python train.py --d_model=320 --experts_per_token=2 --router_score="softmax" --routed_scale=2.0 --balance_loss=0.00549 --balance_bias=false --router_z_loss=0.001 --lr_router=0.000296 --vocab_size=32768 --tie_embeddings="early" --beta2=0.95 --batch_tokens=[32768, 65536, 131072] --seq_len=1024
Below are experts of layer 4 (counted from 0) of a mixture-of-experts language model. Rows are named router (the router's row for the expert), gate (a neuron's input weights, with its number), up (a neuron's input weights, with its number) and show model dimensions 160-319. Each number is 128 + 24 x the weight over its row's rms, rounded and kept within 0 to 255. Numbers have three digits each.
Before each expert's rows: "comes after" lists some tokens at least twice as common just before its tokens as in all text; "mostly gets" lists some tokens that are sent to it at least half of the time. This comes from a sample of Wikipedia text that the model never trained on. Tokens count by the router's weight.

# expert 5
comes after: "0", "2", "1", "9", "8", "3"
mostly gets: "′", "th", "%", "2", "ี", "7"
router:131081128132111150119096138157138131101143114129148119147149145097100119090111151125148125123154130080107137096147135138130146141127128117118099118174126119109156139121114119116123163133128136093148072151114144161122139101103143131189159150122191121144115116131126123078128133120137145115118116124091123138121166144105126116161105136127115159104136161046149161157195155111063150147125130087124141137155150139145131098117118127194158109106086086123158163129132157118127141142148113
gate20:127155161165120085100134113135098128149096092106100141111164125117104123093101126111097112110135148091122106137130151130154109138171162152110122148116053096095137107154097149127176136150130186109130129143118145101108133105114133183129118137143133130092154139136089095153120115130129176157091096132114154144160139063087144092141163150101121146137114120111140145084095085131118086115128135145113123185155108134137133107108113114092145113083132113165162116137170107114159117156123119
up20:145148176170110164130166114139075134132138127157126134156131126142110085085131173119113131126144158122148156129126155149144067127125138109077185164098095139088104089130065181128131141099133127130141096135135152116126127131133147153126103132159123149120117140124127109147102093160127184124100167131106134147135112067125139102160166141076134132081103107124112150113116154183092143124124143133176122151124149086145094177110104131109151146150130121114158139123141180114161092089132132

# expert 7
comes after: " the", " of", " in", " to", " a", " for"
mostly gets: " his", " her", " a", " the", " an", " two"
router:109108139135124157115114141137101114126145122154134094108152140070092150129110112161140118111113112099112147106169144152155117147120154147118106137154133102120122102127106143114106142131142113100123099148059145137180112131124117112159165154085141110157139119097143099119193135141189139123120095082101140143051145115129125087104097089132126145139150133087162132147131132136125130110125105123096137123136182129141126116143117150152143097101124061139166134140143100143103144149128106
gate6:127102139126127167118137149113122157116135106152198128113086154137078101130099128135151163089145144111138146081155125151115129139134125122052125146136107103120145129137092092081132134143122151117161095148092132170146156086112121119141145139159132093146124100084130135128173134171110105114127120166084124114140164105107110120152109088100154138116124114129121094149156149131088111139152131122085133085147129093132177101088135111139165081125134104114097103147140157132135109081120085
up6:135095124088134109081093117137133098122146098097126091147132102099136137096142162129149099102137109112161149132134085137118165157126151117136134116175099161100116167105154143142147175116103114078118105104102140101101093169095147132148140113111163095119133114118127107096090098097105127122141117096125117136098142172153145125153106114159087104150147153091137180178144124134112131138114164120126131193134123114136120089135086133147137141101110144162159120112112131143103160145160138

# expert 4
comes after: " |", "0", ";", "3", " was", "5"
mostly gets: " had", "%", " been", " not", " have", " be"
router:103106143127116161106117130133138085159130093139148117112138150068079153119121144130151134099145110108114128127154147133148136172143109126133090109121154122088131158118139127137147178137118118109137067143073135157116161144112079118126149106116145086152131136098115101117177137127162118119134083110128098133112148100135122137131094067142147105108141141053147151166197152124084121122099117094125141183153138128145113088145110130143145116092096103166162185111127138126122142140147135
gate20:065135139153109093116159129097116135121167143152157092110100115111111108150123133124156131100122102120103107127134129175128145109130107079148121118092114127121126150163125120083112145136103154106142109146132120149153114135142124137120121173145099098171115117101152164109159068101149192139112165076127122152126131126124120113129123129115147148153141095146144119108157119106116155113114136113103099129148169121133095076173099138155150147161101138135144113151146093147182117143113158
up20:121087129108149152167091162132099099132122106121124138135144154117135144123146078149115092138149102127138175107135135094149140098140145141118133153124133118102130131120108115153165141138157104189110124094114151093117122164108131167165141075073136097103109171152100118145125176136153077129130089159113130140127139141171140109111143137123148116140150125120186101130085132136118102142098124087130115106124127134146146164170170120104091120135153138131119131091130160133085096138121094

# expert 6
comes after: " ", "1", "2", " (", "–", "3"
mostly gets: "B", "R", "ag", "r", "ab", "H"
router:139072123109118155130121133121118121107152128129152093126140172108136117086120155152174128110114145104127165104162130126153137134145100121117140148136100132064089109076122147122109147122112123122131083135094137137144111143107145137177172099097140093138101122139126107108120116123140156086100154094121113150069137129137121111176118158149113115105143134090143129125170113135023137137121124091133133162128158111132125113123111135143127124107110103122157151110146150119135130161131107
gate20:123148137130145096129127103109125078125147133109156119123129094130105077184130122119143175125137133122144069134103110150095113116134062125106118120131116116129130166107105134125135100171100043175123100103137143142130165120129141087143141113150130062133151143105121166095130100147141135120141126126135108191107110154112166091140129101138134120104131126126168154166165179147140137153147120114123093120128116139159133106132098158136183128108106116130105136114127145147124148129178112
up20:141101136161109127133134135104110133080118072105143122113115118069138136153133096106115129117067092174108108087078116135131125161118147134129098167117117172203129105158119112139135159157116156129108156125144142125128148115103058129100114110115114130141151134064125158138130127146133078116094137142100106117151109095140113118166187125121137124142144093134094130142120132131139104134133087112148121123106109173134095107165122103111098104133177136142142080155164087146101126123144151